config = dict(
    experts_per_token=4,
    d_shared_expert=64,
    normalize_top_k=True,
    balance_loss=0.0122,
    norm='rmsnorm',
    tie_word_embeddings=False,
    beta1=0.9,
    batch_tokens=65536,
    train_tokens=395400000,
    max_steps=6034,
)
Below are experts of layer 3 (counted from 0) of a mixture-of-experts language model. Rows are named router (the router's row for the expert), gate (a neuron's input weights, with its number), up (a neuron's input weights, with its number) and show model dimensions 0-223. Each number is 500 + 50 x the weight over its row's rms, rounded and kept within 0 to 999. Numbers have three digits each.
Before each expert's rows: "comes after" lists some tokens at least twice as common just before its tokens as in all text. This comes from a sample of Wikipedia text that the model never trained on. Tokens count by the router's weight.

# expert 13
comes after: "ed", ".", ",", "ated", "ing", "s"
router:497499452567447403490390461479450520492486560584463478465366454556507476550468471496489438412573579472591509434476616526539480432418498539492427422477523507486453416525428521543522445499534475478579506499459460489456364500452434515466435451576452543515511512507483492444499445497441577493436458527528450471453499544432568421439430514555520536485463546500496571439423548510423563474480503567405577521454520500489483629534576559517505451491573501508458496530481401565514516505481580569494517453534514539530396515516459451592476501545485533426443551524471457506551516536462488580404492499537499426503442486370508506507557485556536522546372455468525445413527482529509444473467
gate1:444500504517506475497512523492465455444512559485569414425517427472490428568550586483463521486547527481479510457459565464530494544538470482478564498523499532486472442510480482436412451494502510446594525452522454374468539500495463495480547434546351456595450475585560456569508506529448574529424513493543446488513478576544489471447416543543499450491457565460560459419512504487552507534523497583375661528545500579618585503540547469440493501536408523449542523449483500494423503487470446541489414503476650553482424496494463447505542502470568459563425534488555570476445458431480521510482507419458504547475477522498448441460484483550606521524585415533562466547559548487637459513505
up1:465448504547546517568536533525474549468460438440477465475485577439576518571487563530568453372520598559509456502455493496506523534508507389432549421531486489459554484538493486522422501487430417435504493457539417532434460571567485488502513581490482579584465518429504518577520507540432442487397485542476458542469517508434467463611481498571495430517541435445536481518517629444446486544528452536388534563611553441558414448504518552490580542602430549570564528494486461439498447462484499496515520445495528518507530517481516591600474566366439549547498399434447448482511517556490535454501491485494563515486449502425483464564591519497529530567532428510555449402496571497526505468521
gate2:524510561513448481452528522449589574597451459521437525498399495561551476412463552461442439513456504523473451485417574499499464489454520563461499430445503519554420453540585389546439552530589525441549469480542482509530541508464511468533523651575480503540459482419471577502517541517497501416429532547478489521480625456475531581492508561525504521518450496472504519523472470556485363409524489456600487518449472503489493444516470457505545461437514554542548541567527473447571469536445516476499380605446483476441404445472430516591466570469488648479544494555576397517458497487510505588511461530411562544499503594534508490470509510561492500473402485472578486481582463514465517549472
up2:447519570457576487459526630410628449570657527588473494462482495514456542477560668520441448463426548412597411521479438598501506569494465537443324500507565484476523479511570388541505548499506506538530501523475563510506477587430487496516468513516557439503493479436556499517478527535439504432490459487411422456435464470423528524585538521524518545452442538533434489463468565438447439508484472510464537521474470585513461511510570575562490443464475492523578420538438529520525481469431569464519482506562571428508492477562445459559501508541437576438518518540500545530453464501421463507469465527457514537539538571484500503525463576494419519491478479587534489487479534534455481448533
gate3:525478526497619514527472573467494456387469501607495463493460496508578428581497487524477466434450457530567400429514515490554528514512580470496556594520472377516471530530549411554505464501511564526536482425516535421422441573455509487442456481458468437533404529509438440560448542616467520480473500505596499571464425544613528427461365553464576512529474446530591478499542450475476477396545523494505547459478584458508547540471512495593482535612453459465437504492561463526488517461458502474497454489612478496513464510432561455499435423523550570496500422497491479455488501587441490568576535541529563522551475532495434566592524443538538470513503507426536442441571501582488540490488
up3:506357503483563551476515564480466501477526529552513572580482583567530484529377637468454497447473516540539569550532514448532502496591493498459475532513404465565517449483508564430518476529453513479531613526429499499454551525467464581461524460389434489428482481444412458533538449492520481420469537488513483568581490561483501508442409499512471490538508573395461448524481427530446575550423451445525474607551447521493478527502497599615458402497535451567427502545442429423415525411467573505537467435549395542461585532496512488526508547549438423550539526521476512546505573567447540523444421488518562521528557575498510518520545422542489517505514460453477508517443472587485499510512
gate4:444482484475523478515519455540474439488494483574440419589486469553534439445563456540522535524554492459499536545557618557463558533509621506476379473496488379482452440511453470504445497481501429504526498423454500421496326530537544474470498542507531595465557466494511530527520463569489509460526509457521560419513470500570564394512532539427545578514494554492648538459474469539507462470460507490393605492505474453529555461483549469485436514504505404544499427417498402508520508425617463499484480594532588457459529530482503498493496467582541553369517435496571487484514365498531455459498552458517555534596467465539481548465496597465477454496522491521504549489512564487551547443555
up4:486493477531529505470386483531483487472487398521589412495425506506368596479438576520560478541509551464464527499436542527419540482516513418524461457520455482504525472454418475473535415495568360525455506471501451425525396584563539519467399451404439512562463469486510537499594518523534516537535556511560483638438526552510532506536457459581462516465545495491555495490476488477461520454525544498472460525492507479542449466450512527504506477548611415565546494470579534468500423540533587529539481458549425519471546497469520508479546386495581517516447518454501539441397470480465398406501522528464480522567458559565644466476539574456519502576606546488534482616459527539548510465489
gate5:433518524440452520517452492553493478469588435429558540470456440475469481448462533510559583453564500411560489451429642371472494511591505443550477431502600460613576424450505512510537486479500454531537496566490473559534379500477484492397499515544551546504478506563493496487512445514456481434470446451485477525507449441443536485571478512524492446562482523545520491497429496372380584546421491485419492593409461502484542582498522534482546497421516457522595414542577531557467446560493489485481487406520470580534517501561537603487510524495592473512508508499484460507555524533516390462528561506456466437566485430518442575611587553479456492555501510507421481514520470538562539522458
up5:495450484516506520503515405556394446460570566521544467497562512477417461434512538433497518461559449506484493516538541451536482550600447490501510569515555497474510466522492500460551491513516511509541499612595464629396450512537448553478514481560464464565457640576485395462547473476422582446404465500467462543423408502416495484457505511473552541537532590537482530467493462465429604519465485524378479527403547416503504569609543463479486438525507498484474503573524535526499433455441529474502489470411479556641429509487554506541451453540547534430504568522443479550526452575486470450527494462569454429494406474454532511495665490486499547490489546520492560444506515515571528492541
gate6:450426431518511428555411542490534430479544552541496534527501526594482484528452507430484600515498511460516564511500557461523482497518587539546445523452405557487432432525549522487413511506479434482578471472463485514497409556474487471597506555537407531431486460529464596555577476470524498571538516497502552477479507537491573380408516359347540491573499555424531473485500462522479474525509497497537596534461447514532581529531599445547486455454487491425520534497424430462557591437582483533492461515466562473491436479516488516529570487441492476561476412475434575516460564514587504496560490472512499491580459487479542412634472561596422487538440443480530451535470519470488421507589
up6:557512494549586453534449541470537442541514426427573518510440427465581434473447490298409484531526439496497429620483591497557489493419523567493463492510509527412549390532547483537531588477624528510563515538514586561452506483505464453515457612485510546556475487522569505436451501511548444507514481535484427452537532521355580489461498450482506447475461450449476514507461512472503520500548525538460559471493464589547493462591497541555418440480530443451475580474508489503570430475611443537498513489460594535564490549509491460566446484419545496457523480518479545510466562535505486471572477369417529445411448503515504507522547548562467505573495475452434477480501530541453475563542
gate7:536522471589427522519427454541471524416420478516507512537447511466513456538470414446625578521557535516550452437443446450530501549448530431536415479452525526574491434504616489417603527473498481424485569637471448445616427478415533497530561386589422442439534513475470526497568384422504578405509553553469499511491503471480501444586460488399583542530488556442501528490482565439453508548515547464435524540461468548510521497482466500511568473426539528477539520500544519592514582500480504547400517474517510478556518502555515505535579468499466514512524529529509510475490489536515452520482494429563446466533443402460422466544568522564452531556410552595548542516495487509486581453431
up7:403583474518375492468431461537485505486489506477508430512460468483513392596544459519544566586562471527452544532379516453489519397495493588514531508522568530597477419546500526546489502497508498592431466496499469542539511414471529505465386459506520470543444539563483455511484493470492495489594546528479558477503478436563440384484466420376547485567511589501537479429421465462528575514579542565554482486434543561505488492488511416471604522511509567541530537487524388557525452589460503646499451540519480576455493517554553528531540495404558484540513492562559415437494512564537440447444501493475466464424507426448438462605519501522516521509452480541546514554455451528474434488440
gate8:566492460442461443477508531537527489478522532450475625511432533487537547561547450538469389497510545559495579471447521392501493399503543519563547447446471544566604510468416522516544440445512459526548561618469493381559528575413453535388404404452531459391529463429442466518480504459489499535471479516510462460584520534527495527502437422525449467465528437437473503521526500452491508527487560498516493479530478431578409458462470506598567551496397569636493507423534373510506535491527539502562510460513492465526544535520452445537618593443560461550409517467511595507516527547574489461452548460541499592512500537421519458444565467513509506533420471469526484507502530492506541519502
up8:509510492475514403508553380553524489616436515460436490550485498464525539474511489561552551483526504504531466581393565493537495515499602414461533527534459470544602539481485589499500483493500450495491494491401524520433413423541481508479502600559611522538540405541505568493525377512497422576535593509570472530398584475590522461498451576429414563495578468506498470520491586456515515464441489527512476435374485587405434504438577488456580597442500536454357563524517505520509537495522509546492449540461520521536588446489480438490572444442455586490531488467505486450497526503486445480507565469461512490540503513570437525501504498511526524425501477554514487579491446515435520397485
gate9:548420611534469522570463423433449532520471483501503513492536541472516495457470519480494517577437553447470551430572545550510500417635428452509390458543513469531484471377469561536507506539476442570465412526499459455472527525561497540401501444559534541508482530514396512466631474449592510525533465502500503487536506553467473496480572473602486509602467578550466490480381519449450533451479454487491520499432455462594507498477494519496520600480600459409509402522519546504550498422499573439498504438485514535514549498487492495479470514593486481448484433471476550531507572420396542575505426575531444499564529533530502504629443492521614498429448475483468520539567504429450530571414
up9:436475454477527494434478458556440503489543548552520517522472548513564417410490455556431554436499539508592490441519531465457526427504513514512524496453480589457416516601472434549453481478518557517517532615431537528472504486475490545434570679523494397466471494544533549521483502440492482363435529440577533503502423391511512500583547491458505499441402509494478493518572486498503534461484377529520447376524571537493481447517408445567497539544486498530510547524472462484579581482560572482552484504490501599612428549593549508475494501522533527495467453509597480480501391492555477468483578530497541494460597508505455557597485463543525438494484444546471481396417477504507523419488
gate10:515533462473465578459521515430422503551492459489545417520504536577599422533551472548442521569447530460482538530454458552450504499590451577454378571454353427389496496512510455567530545528485443488439477465467538484509501529443455489547506444481512443461494582471504515504472475424427566506523515500480551477563514478468469471462659565512491539489512534604531495436491500568564480520474464471473542476548479632560465514568525346394597499507501506516541533467516533424538539490532451435559516540545467473554559402486491451522460444544498475527491527534514507579488463395581571540510538466501505504525536455543457525461532512543518490431467676496494490456507449461511378434496
up10:547487483476471517482490497414450570493535566540582434459475463500591533515521520592419565545501461505554503481513505528514447483416461414577484461583508481549453385518497535458506402602392584409480528589596461528470495431546485504425563419503452533504487462581518508509514518539508583432536513501458517526568475513573577518540619536586508437432471517480387519421501514473507534481474544537462514593532483515468430507526471451430438490463581521499549501552421527437559480386473552474500594482567484500456408527462466443460562620371501480441430481551539484578497495539534505475446469486516452478420464539463537494472581540453581548582475459474501468439486548558519526496489
gate11:474570466450444451530506494457409514482581508475574528448467537490471511472487515540500489523454450416518501451504493529466462401498470549489492441496527531544532424539461491513468526516464490442479405524667405458488505421466451520571504455462470467539392479477488492404602578539489498520531580476507549428452513492514446456423467492487559447625500489404505625530449566541586506576611471451520530441512498468539431495453498428527623437472529560513518499581582512473517530520483505618501548513459546443452428511468472596554490441480539507565463526479464531476525469594532537395499472534602498564418598465494546530503479527514524568472519547487601516535560413493483446539410
up11:477395509541485546549499470562561513467501491488498480506556519473448427551486466529457500448495523573428470489511363486497494583439542391458519547493455503463493541442539514474544488512471486570497609494484471512534440611549450555479561490499441389530534541515539547552506452404520472454508473494499434551538493573458556434591548518549507448454512476584460385499534367462418490521457500550590470663516519508558532489504544606481547564479507488458527468451427500585494412561493466398504445551496426567479593458528589588482471512485504326521522436543527557488520464469462442557576544541457475414500488520464483478525517530502482473549493533503445550463465598503455525546494
gate12:429483407517549456576497545483473510515606520530466522561570487484495420567530464519440428395530436508553445484605662490444496493420467528405520378507514516503482508517478460542477607550533473579500529556441453479468570559549455469495527486451615449411569524510469491543542537510450551526483474520466513508448385540438440498502501467447432546457503492469468530504406525468444504446482544446531574577453497506534488486520573519569570509487466520466494489497495377490495482522459465567436494472561498554534544455515569464528511418497380479577565479515525591475490604479554505448492485584490549603584547506411529463532463449466465446587539419486560418530543551424510528490480
up12:551516501561439482500481570458496582534508445538554620562470411524527521437587521490485457516528438542443442503495584449530504479443548595520585415460521458441409431603515534500452506416470532359509394471397476467507407460425466554437547553516521500497460497565537595525463533536442440493540496533503513458430506506385508522419501547603483540536460456506555450439516585488486545544487439522476522477578493476493483449503532516553612545474494460481529539521495450464583522585474475538553523559405517542499569476568422361502427515477421549457502494524441518464500477552496456578537494547448535515427480545492483554515507407477489526515457626497552492436564568528514508502450
gate13:520593498514441462459507458419367491461571483582497444475421491528470528512444556488517445449469507499488516441555564471499382454556425537432484423441588500473520523535506604514436464485557528517531439468458550544511496526446454525453414426467524533438460452520420568562572453467541489514559469501483591503548537585413454467491496565467539463538507490516549532449454499451525576543470530597399534474517534525533422456528480490523543560467462447597495475556558497545539447583547564601430602489496487560513483506496481454504506440556549444466436419450551479521516623572429487600457535509617432480443592457542483580521532468499447534452473481497538597517566414480497521470472
up13:570549442586486485470439418443480543439577453505518504545481493476518493465499536515519431444495523467499471472548543358526423423488471518451520361516526559535509477516581589509437564443572578440517496531362467523450506543370507452498446476545451501443503424448423606559478430511527605545455451522465545487522577557410537522540529492455505443483411524439487522441439551471519545478543494565538537505493558428491471505479464534532504494443542505532532505575579569594503571485538582537517545412520510613534423522550418483489482501477510493496491531550582467558511573525402456535433509500604437499586470510558509514492529468496414572572450448492508503437465438518515526423457
gate14:544464518508521421471390469507576468536510548472497493418486456585509551518524534526577448517491486478614438468397377465484514524495473552543496547515478474421570485489554542425507427458567407500493466539526532614545402536470487492446500486399480496501554488419496530453558431522453490498591596506514502502445595489570490558487482523525445505462586397509478574522566473485550487507453521562514484613531438464531409508470548601505495552460447547486511477528558542559433526555520476442468581460520496521512555487538467560485467494433463406452562537427551437565365517574474414511465597553434525470586481478577634504513491470516431518467439569494446446468512469478491534526509
up14:592444438518498529483530528653502482422504442488466518434441455453441492431534593540460535458546455514456465500549532408543539498502487536460511515459414510567485495498440427455487448500483481480528540507570558418423393561497579489545431495489535489448531503509539443469546430625542556577427459501470554591519469517466478440495501487434484502492517543438586441464580506544490458406460582478470443453544519636527526539427515431626560519450490591454453477417445489475505512464508536502547458484451585472450503483511438551397553528477528546500430471585516577424479467501493472545588513419611491596563526514495483409586460577502490500493548511542498482456507565465537497542546
gate15:533503466519502454558483474517539422485529609509435468439598503570500417558588487592592509483464594414528461460594507469470570572508526531456441458517512496454501476405455623498432504510444552524488455483552533504510481390433523410472488495536499465491417490411482499554426412567490540481459462463522482491413506451450474456525465453425500505421453502497502548499498441479572530474512439549534511538569478449568445525582589433483564470586488595526536390563491429464492593516499531507520546374510422500456439511562593582532558517435478456535567516502467529496487501535560455470454457479524552496576515439446555520561642529496467514509490404499527455554548472434505507451549
up15:521527606528504530539537502500544509474430518511551545515490486451571563429467544430430511477478428471419488537457508511499541519447534506563577503422533428564488507559573508411496495478510460489512557507510520517474507534550491558475528469358527530519564592478556528501591533519518426502548527517462516511454548443487435486419537499455515465537613473461516473542557573492453479530585517468509590451482408606555514454435413515530465441452547447460453589417520544471512401475551455557503486509514531531495532530436443526530543437538484495472369466485552544532464489592511556524382530483554468579333509482434433498472408485434573429523528543542453549448619460474445524524378
gate16:560490610510448361486384485530524506518527620475440492458533550511404557471514529500438472556494515453502495510507554489526438518511519571490509511521512497495429566520477516484462472472494475466502505563527423499509438571471445518461492522448624614545418391569537494470523445609557577511450552483512517485419517510486497470594583582576512409428574490522550477482470569477596537538485459469581455485528516486476516545476533562509543471399500522483485522553593436563502508449529507550533448496498506448469443532500456405482404350466453496541454462570525459454407482474566461565456582508571497441435558525483473445555555483460496408518533535456514533526516519432353503514475
up16:485425507471497477465580427492505502484498480521541502471544556504482462574552430562509521531483560537535405508505518549473386433521437551539427557480485459513549505533543454508510495577527524551418527476483536555427476493461476556459526500516508585621454541624471537537518496449525511575438610442476518362439540477489467464558524510578610473497515488540424505535508443471540541503532508461510455439470577478430525559463572461470463441516540471453544466584516544531509369538518478548518450555408545575550438547486473466465460426552585533510475501497457547467505494440512465530411572526572463395478420540462381562584544556519476505611470462512487380466499496570391496550427
gate17:505525569411530523502507434461467555538485512492515540466463458473471460421457516344489479388499513495510498540557485472504495441458631510407555532567565489502477578602518506540515515477501539447510539493511429620442516455576441491526434522568501441523459495461441446559546489464523514453533486532519362515453451469432399520508501469475514455545523554496550502531485458457417421381556495537424549472573500498482512554490495571544502575438499604397495544440485528517540531498643500442495558529496514444522527598519479506583542529415515534495519444500470572498576384512467561607444544499478567462436583525416491539572489525552494492500433417508483549479606453505475519500460
up17:519463525471494471475390523543445466449514468475483434532505572474545393507553544483478453518498566528511477619496580491429518542511453485421464478496453531507444401537477534575455542490507484597560513525523539430578523576476552512472594511470612419448454474448585538491478510516464565488424510471461534475534507460543545499576471587547554478407505532549484552505479538491517515497456427503482521481423512538534507391504481472512426442570455511545587496496514541396440584544530494548497469462508610487516367468506546501486481495561468521515503493616597428436468525368517512472519538389452494508562437405546397409538454586559597443533460575550467477519459473519461461483557
gate18:548560489510515443541476438479564406533490524563457437421487544504572514505585593495489509587478506516514430441417486480537572467490584532528539406473537569522499432488528574518522481530520480508458502498503571547495582492568445506471382563434574558543537493490514596603438516527521480495492490506621520546511578515572536576461469480434534529465438481560481426421496501466426500477473481528380454428486511535454532471556448572486426480571578468475369532342561448422479505537448555471463528438466538542380507552543503456513456521487438548455546568571489495488547455462455447595500524524491546495463405526500498460473465450480514564563459490419536449540528529479515432465394
up18:456551492528523501479489480492477477546490466460512485429461471480476460527490496453468480519542477502483450495456527521537534447539431467438496493423547542452403457610572493546468521540505461491532530472525418619503563525570352526507455614459548525557405527456426545558543510518515513439473533510629492518395482448546477520491425592586526459550387493494489438496507488486459503501469390592375455458481540608529548448577480616501543508598437454474467498511502499514499493552474441500563593463468571600450489479511487598564438626455542461533463496539506507557463524491421417564596568475536523509408541517449474495501466545516563496518478527436541490456514471412546447503436
gate19:561475557493473525472468569481451444496507510454593549493421567485511383547459456420430459470458466472448457558482481533459365579445511527475454488488541590499490509580458480535521567501519431478551565419545486498554589512490454572563485416495494531528476494483571520490526470526405453511486538526439545458472584454429486388489492522479484532497495558524486486465499503466446491515417537666554508483565494528540481572499497432504566449418538524508417479555582554525505457404475428517456552539507527523618487504556568512590409558569420422443485560464571559457576442494448513527537485462595494426532470425528522520400539490587424510485499481543449570440489524530487543602516
up19:481475458589486413401451551525533386549582523515484564529416479538508609509474511526472510434437478543494454530488514472536457472461561518534499467526584516618594486496532466487475610507481478531542480474451530467522450468461538454534555470502528449403512391472515465474463371565442506518520486528443549488473557569551496486531562427458466578546506509526525529474442524506463476544411543492564506487457469460511473503448495466483596494493539440531452486564515551510383525596532514457442611489538512529493538484566446505443444486543523393491544481465451564486554547511575500588366540512491486362618585473544478511467611541462419480483474458514552496457500548572460486385431
gate20:371568498518476561553419479521526502436517520504482501496448487492492533490463465503515479503556512474472558533521446395541414532430496498579440540492514435486483496489579429509440486477559531571555567399476505556498528543551475559558578507489480562486568507514517455502511525448502481421507502430389479438551522482450430448434520447476485459505468621520489477414451506467434489530475504539520530556491511513461529608441559500480409420497449466648502516535489557561495434550520495586458451560546519495562484571506569453524482558623484396581447478428466569573473374558447563590589410422560514520504548426530474492625496446491420482526456496458508550539454474584504509519504
up20:487467461501474476477414469517456542493449542499501497519467419464495513421513506575523491480518529514426425544465538443529450514430493585580420430479521464462591508598469562483504484485517543543566499513454501640551425531389490530423449495558585565460564533510442405536438462492427433483538484415517451530512538521412425553527558586547562486457421509620538525478501527505426473529465522551426485519546451580507561552447467453465552505387467494507489528493536514503462538586500516597477446495425518489596540574605548483493529537568564489597481488500497540462447429553587436499469553566479492406507541413526450460509555434480535434531371485529461546534510445474475558523432
gate21:469552531540482493449509458508494463492508566486463539452417397552502444499439566499545534420485510471513484410514574447550474437475559496525564496464618481489488488414499502438438411402502452530436465546405504516551514507588500461522431501580563480535570557509499523515507464495536493509561547464515461495548583440537525620536541514421445501453524578543500436404568539419452432467544527454581532527502461568430545543491431414495520514546538536447528512455510435536444473536502508585572480640453525441476581487548536465491480502506448408502441555507543570477504510452446447473568532631500516483424555450511427485627497413484551579477419487532512471577474437542475534470390
up21:474461474493482477525521396505491452522495534525500531416526446512509483431390458475520576460489519559501553501510527520511539428512547465505524423482618504502479430437497574501515475427504540550408564557471508487536538516518442437462394574551570487520559533457516475520480496475515454477469561464502432455643541457520520554555453529474448481438590556543463531568571516363385447446560567451561481465426469461557529458510404463441491456507542570532501534494479504534485484586576564516479501588479511450502454563500506510501423425501512518516589543535562555490590514417483445470582472607452580452484556403529395452542538483526588572434464513534509442509514414437464596480429
gate22:487492469493511551489384528480490464536403494509484526440589450395464537468496497510654559496451624492456510556473375556519498442557513533512492442514554550499480497462553544493476574510502480504450466580516510494478546530560504556518521573495542495505584524537396541460578492481503545494530567481536543350531516538435567512473491379580550471540511490509443569420399572537486506513518468440436582516453604459562494464462566448492538452486492416494447540524517408476548452417515516460491475560560613512461427512468461459550459559503413439519432472510490497513482576536466446509454516473505413485520478514522510563541494473549579502571371466475537508416517442504591464540399
up22:577422486568480590544465549515459507541534542560473468590547472427512579490521500456583554499495610548497488509497480508551501480421549481486496446477528490424503526439537543472559522475566460483425517566524466465440522571502463551504565554408531445509585549568442519464486505444529590482494522468490503571571408523447590449432493433572511457547541486549460578447393526565407497519470443427419590539462608422521459470506530555499521454528517431504444437530498382481500421456460592428484456491525579536424430525412442440503444542516446458464463502564508522575481556612430468454500518478465489544554467558478553489517494387549519505602449452457495498414518540568544484535498
gate23:568481502521477462542461531526421547430585499561421508568468500534531555559488450481573495373547410518564467468436542460545533378459527468491493532399490465462450483549453545502530450528475495499550422506465469502453378576457432449582583483453570510501421433593534505509464507513467495558464510468527562541380451541493529543486500525479521479525450398435604486467615532566464474474491511531455554530483555503470543576605467455532584499498404454429522465502507430478476523531448450451570440492550452501508477501472501485492489498520535583413400376506511565506575519582479478578631552542509464500554542489511511533496480522517531403599547461445434554469435562526490517532519
up23:443556504525527484495527570527549535589509548480585500480572457526403516477517465447612534454566539535519505498491500510462579474530454483483537559456581590485557396429451527482485515498541558555457544605465604527409450524534424468540491508523423541580511525536494441491516438486501480520421455487536489479434515503470483621422500479439520520539423443462432543466512555613417472510476508522516447363502514502496469552558519421558449440485530431480395515511534470456424467524506446497424539495565422531564467483432470490528506414553610525401416502441383559532503503564472469544481464571519442460513584487506506537473510487549525518585579493550496565400468415462427549492555
gate24:543455449549440467522397462462587583460498466554395443592466521533440593529537535588520469408591399478482438441434495515576494469417496569488473372412479400581431527482479473464426456560528487475491529502498444483489395489537440516467498483513487507594501549506520474457450490453511547507519428463555541536472464449498462477468508555491593557437494591501614481489508548444457564554537528553567481469452511496458607535513573544524476519465483458483490548476455436524542521491486457420520532487544485507537557484522433478525462361462496546399447457579484484499522454574419590539497577539585517542555446527512524569523510483489460422591492510471480634483522562521518487567517
up24:578493522611497470442422490489479519486636556543443496516474473511476565506465522556534437441544484499550531461469533423461480409437526476515499491480460449456448406495457485506454494503413439535474535515524421488459469523507352440522450517531471592523529547544483490599526487505493590496473515541432510555392412520481520446481426519499504501482483498497583497423443589445466522442512460596564526483537545487511628518533486548549587455495483489532446493543509447488476494599500467519495475447526578566491495529534436430546521514471483502472431487492526562579611547578374495485488556661517521411482497547511526517452556472492478377578474521416420593433453515561490561562518
gate25:420476496501555511554530505504464461438523480544456423519544516498529439545542435512508559497566450523458510481529587567412476404539603429616398495529464506543515505587492468617535442549626498512518553421550546529518415481583483487466431493522475573424570567486466485449563472488453571454445565523519462521459395497477555475520473546479461468402443600374572558514449493558495413423418446485444524440401484560629480486546510470465548441460505548495486481540490482455508482475510518487549510464548443550507512474544523536511557456517601562512510520567549535446522496417564498435505498543477526583547374505490440469565500518594529484489508499509477461583496470462557426531447
up25:545480469501571544518439528516529547540409416540505493573428458468537480576384453545550423399514535496441458526535411512539519488423518477474490423491491514550431511450585483466492450661562491562477503524462435459484445528449563531463493530425509461567439559449466598466467499444475432525484488554438518509487545531493476427540504487568587549476466407518476568363445510544439518448504489462526446531493574538532529584448552535475486470401529421502489571488506535538536510590527537502514510493506472551558610527534442518407426527505571435575534524537472481421568558563497444506518480497650512473590471444552463473568487457494461531545410568521485438425503562469503551471451
gate26:442437542441507534501536504553463587433587508542453474570441509615525510495450541485450558516495533433559486488549602605514535443542558501456406582579503527565515444466544436524417398528474503587500461462543552433458428553482564557446459536477444583452477452452570551470559414500507524382588518399494459420449552500513522445514481424610501473464526469480497551489429478536485490452487484478494511500419465588539534488504546554566526501526501494573540460448480435544570503485561528499546485477566381481430489498560434498441537425500619534505428520458561399441491454564470447441437437494476445484595463409518548520474428501530587541536487524460534519550492503511519474546498
up26:531527456500512466478499556525568574530472446500606488437527535403616463520430462392630443566425503553520499512520456534494429478503540557498464487541482517475559503482482482455499553551562468502484452546510437548579564564547531482539487512456568484525456529483514468494493520404522432484527504453524565472606453548489422463514492537490585577416480512519481524515500511445473578491523464539497458451521520587499500397475489503588450452467427527473491558476547439595407490644434430518593533492480491532428591495568435478532442519547478547442549575558538457507552504562483507498590471487520452486334424575543395510521430452554467502370469514491495479432543460463550457505454
gate27:451496545440496448458445452454541429533488626492433514516455386566546463459519565571467490473436468552522483481475478535604497521496475441521451575521496481503519452482379573477570484494401471502523498525515553508550540404518545543432488450558578502498541467525558500451562472540432515555523510493499484411495494601487455557559524476418558465482524596522517510419507510481571511526488465519491499528477493384504392553453566436532419578434525502485547555530471453556533509543542559495550445522511500530490486529650546462463455518554528475456557522498490483448515495453555530562475448463555438429371480510447481556476567404476499561415390489540576514572644379518490463512554
up27:413444515474504518431427431457556490502530601488495523557479404544530426540524537572518523614404494591512535473522468444584547538542468428479462543471433469506536415525344592506590510520399464568519496549513568475569504437512525547501482484504504556473508450472486472546592458526465506503532548497421562423481448536500504510531565476432509486471499510507537465368521504465594500505462477487520434505434531410462415526490541450483458536387502444490478536549472418509530504561534555496608482562513418552468485556584589486482477565475602493514534481517440523526510431498568513515502416435521521425395526531505481517508562405495466514398448505506582569537592424524533450496547
gate28:471492471508466474587461474357512498541529537508509469605500503519550590522466544431527499566537525431554526547528442485560510462523460523522510433476446501517548514384515579424526549541593483493506488496469559541434437564556553520442526419396416534397578524405545555546472514455522516552557572457427522538570493478525516492520541518498511557516476489476478459528532416452461566565489556481587586488486524396471436491484446488504534449393585472524431384498542523506571470557559555515486479483568499500517490507417489468500475464613510533389590501538432506588491552500581485566472465509432430432465450525404473485542401445471513611456498529470485441520457524490415454439537
up28:532507520440521407524561586559537435506614385485489560509480565526416465605513437486472527512473473420481498409572538479379470463525539540484488611491541566459531509614539502555477446480503481494494472438477545524551547555473487563525385440485506489474495412505606467504549485521503502496516459542434592453538544462500498524455460566405404530451489557468466447452502486534502458493480494535440451472595375546518545466433492539488464547504400534493557524435610481491446549524449452529482567481542489466503612498565453481435456589438550436560514580492470494467505531544397504515521532473445486572528605497623500425470456490509451456437505561495422508587461499506550511522500
gate29:510543461563467464465462557531565553555474496514508482547492497613551462555459522566459594465462573439539538537445484466543510499517482538476548540476507523479389464504506435529436512514550448459496494477491547479461483519487446585515529575545487495549453568539539495452493557489558419549440499507490440458368560527560452535414422486462460570587505490565538480435562444544538478556486501527466448536604535602424475525497501409509456462478484662452543487528518476540593417475468380448603407521508518493563517438505531468531525535448552395446406480546471511523477433502463435464451518371520467597461552489504567532523365518499469536519533516483504445488427568509538399512558
up29:485472427581481403522506580541507451422501478475514508597472512568594402532491544530417509528542580445503526564548480422490557435536502517476604565500487535394411436526582499549447511576527498545556562432449473471496450593488513581495545525496461476517497492489446480488517448527557414516444426504547468512370504500504403489464540515465471580580484467565502511447532370518492493479459455469484548499534484581418490533535511410490518471585520529440572469530545445475534407493588464480560483472537440489537536463494531465521516522464490390468489509485496584516446484500512485450489493471535520618584529457474579501518407565503404450569631614459429485520449531532517442432491
gate30:500438455505538477531498530557496520517492416523455541489487423482470482419522526548542442489571550486554502425428561354551435505493486480476491532508474435512493462494483561472426370467461543417570495529509498522453410489515531437493416487550492537408570472458532448599512447550536495557538502557525544595566561528437445452484500514560466527496516486505544486453555630459481580558440499535425474590602526565479493469516561565488503598468481546458503523433507412524422518530540487479430553463421547481498527551537519482505588618391470470513482357527439518514532569579396457558528606479534463518502516529553492479514502531397490479467415533516423514434515593449550494489495
up30:501436500518470468532485464532526548472486461530482640511410461475501477523571496488546461484532558460532521546515528427557511438503526521513524516588414601459431575611479464480536476647477474452531493482462509430461411563524463419514495465496473511471603498471562444462469505539489524543522445527501512493450564467511497440423595424403388496352477532444544510526569463486491549485417492484511573582503591558581526533510591563528518502498464546483520500426439464592447596529444503562516525455450429521602515478522483533519524501475445478527510472486491443423549592580439442486494587390552543515544451527533548427489461618461430490435418511481483506445437558478533508479510
gate31:499461430492510490506489401489530460501481481540470540425555578497565430520506463464469569445579473435539476530469507541489536539535462592401557553584455536494516546546486539511461569543481528522564485492409487579536365538466583543493511502480513420577546419494475462470510462521470432497573474539497509524443515507490534422550517443440397580521538552465589522497552452592546446502488512515502570487438466561418505633506564391476590523592516505472477484450430426484535469505527378474448426539585537484559360503470473532585509471497444459477499494496537481402539542416505541455464497453563524548555551466516528480568457586440501424482469504563487519496410499438564512399553
up31:555469470495457527462465441501557515559462420535520512458484522572505548489556501435483430426505516620478543457478503446517544547520453561378574487550470574461510501569439550493546542459517498464544476551366482637442336572513523506470437543472549491565537483459519512533528543437463440550493412531561456457482513493518574421610396429449424554527493500503518511480454531560459547530570480530487542471481531471403507562496491528500513445580458582524467501387494426501534462549461419495494457516515585470585341538487451533550462616504445538526484462517506554484563573458461443562429519449533501488501422538474468434508485573454547484453496550525450557526501497492512578483561